From a checkpoint of a small mixture-of-experts model trained on Wikipedia: vocabulary 32768, a softmax router.
Below are experts of layer 4 (counted from 0) of a mixture-of-experts language model. Rows are named router (the router's row for the expert) and show model dimensions 224-279. Each number is 128 + 32 x the weight over its row's rms, rounded and kept within 0 to 255.
After each expert's rows: "comes after" lists some tokens at least twice as common just before its tokens as in all text; "mostly gets" lists some tokens that are sent to it at least half of the time. This comes from a sample of Wikipedia text that the model never trained on. Tokens count by the router's weight.

# expert 0
router [ 96 149 156  71 127 150 119 114 151 121 114  97 142 117 101 159 142 143  98 178 148 106 147 111 116 167 131 109 137 223 136 122  85 155 101 148 131 122 184 136 129 131 111 103 114 166 136  64 108  91 169 121  86 117  91 115]
comes after: ", ", " in ", "| ", " (", "–", "- "
mostly gets: "2", "- ", "In ", "1", " place | ", "Scientific classification"

# expert 17
router [137 130 142 122 166 172 145 153 116 168 145 135 142 133 123 124 119 134 117 137 102 151 155 125 174 205 195 128 105 172 113 160 104  99 161 150 108 134 167  93 105 123 131 103 193 148 177 123  88 133 188 136 116 102 106 161]
comes after: "\n\n", "\n", ".", "==", "===", " |"
mostly gets: "\n\n", "In ", "| ", "- ", "==", " In "

# expert 13
router [125 187 185 124 166 128 111  71 163 142 158  99 126 111 134 129 126 107 169 112 119 153 191 104 148 155 214 100 147 167 119 101  73 165 150 139  74 112 147 129 100  92 151 134 127 134 155  42 109 143 192 131  89 124 111  69]
comes after: " | ", ",", "\n", "3", ".", "–"
mostly gets: " | MF", " | DF", "|---|---|", "″N ", "′", " | J"

# expert 30
router [ 87 112 145 114 122 170 116 127 127 179 135  88 158 155 140 112 133 132 122 142 136 107 131 138 173 149 123 108 125 131 160 115 112  88 146 110 106  63 136 118 117  99 135  80 137 164 150 130  91 123 178 138 124 103 141 144]
comes after: "\n", " |", ")", "6", "3", " |  |"
mostly gets: "| ", "^{(", " | Set ", "- Born: ", "- ", "| Win | "

# expert 3
router [107 124 152 135 169 100 104 129  91 172 106 141 145 162  84 114 149  88 164 143 122 133 107 130 113 171 199  97 149 147 147 137 139 136 130 167 100  65 200 122 139  69 116 100 147 142 137  62 108 136 206 127  88  98 142 124]
comes after: " |", " | ", " |  |", "2", "0", ")"
mostly gets: " | +", " | −", " % | ±% |", " JP", " ·", " | Set "

# expert 14
router [ 45 154 140 120  93 127 111 112 109  90 157  84 131 143 106 114 144  99 116  97  83 110 115 101 118 165 151 126 104 119 127 158 114 137 154 177 130 133 111 110 167  83 172 102  86 156 165 141 175 188 178 130 131 156 112 106]
comes after: "\n", "0", "\n\n", "100", "4", "5"
mostly gets: " / (", " album", " | −", "andidate | Votes |", "- • Total: ", "- Coordinates: "

# expert 2
router [150 129 141 109 145 162 120 146 133  86 113  70 120 115  92 159 151 123 119 141 125 187 128 174 151 160 127 137 142 142 154 166 111  99  86 166 120 142 121 133 101 106 139  77 164 142 154  72 100 107 167 122 102  35 121 133]
comes after: " ", " | ", "| ", " on ", "1", ", "
mostly gets: "27", "15", "12", "13", " four", "22"

# expert 28
router [ 86 117 194  89 154 124  96 170 135 140 255 121 154 167 136 100 126  90 123 155 154 154 114 120 116 157 175 107  98 177 147 155  90 111 146 117 135 151 143  74  69  96  92  77 133 177 165  60 108 157 153 140 120  76  89 137]
comes after: " in", ",", " of", ".", "\n\n", " for"
mostly gets: " there", " However,", "==History==", "==See also==", " Germany", " This"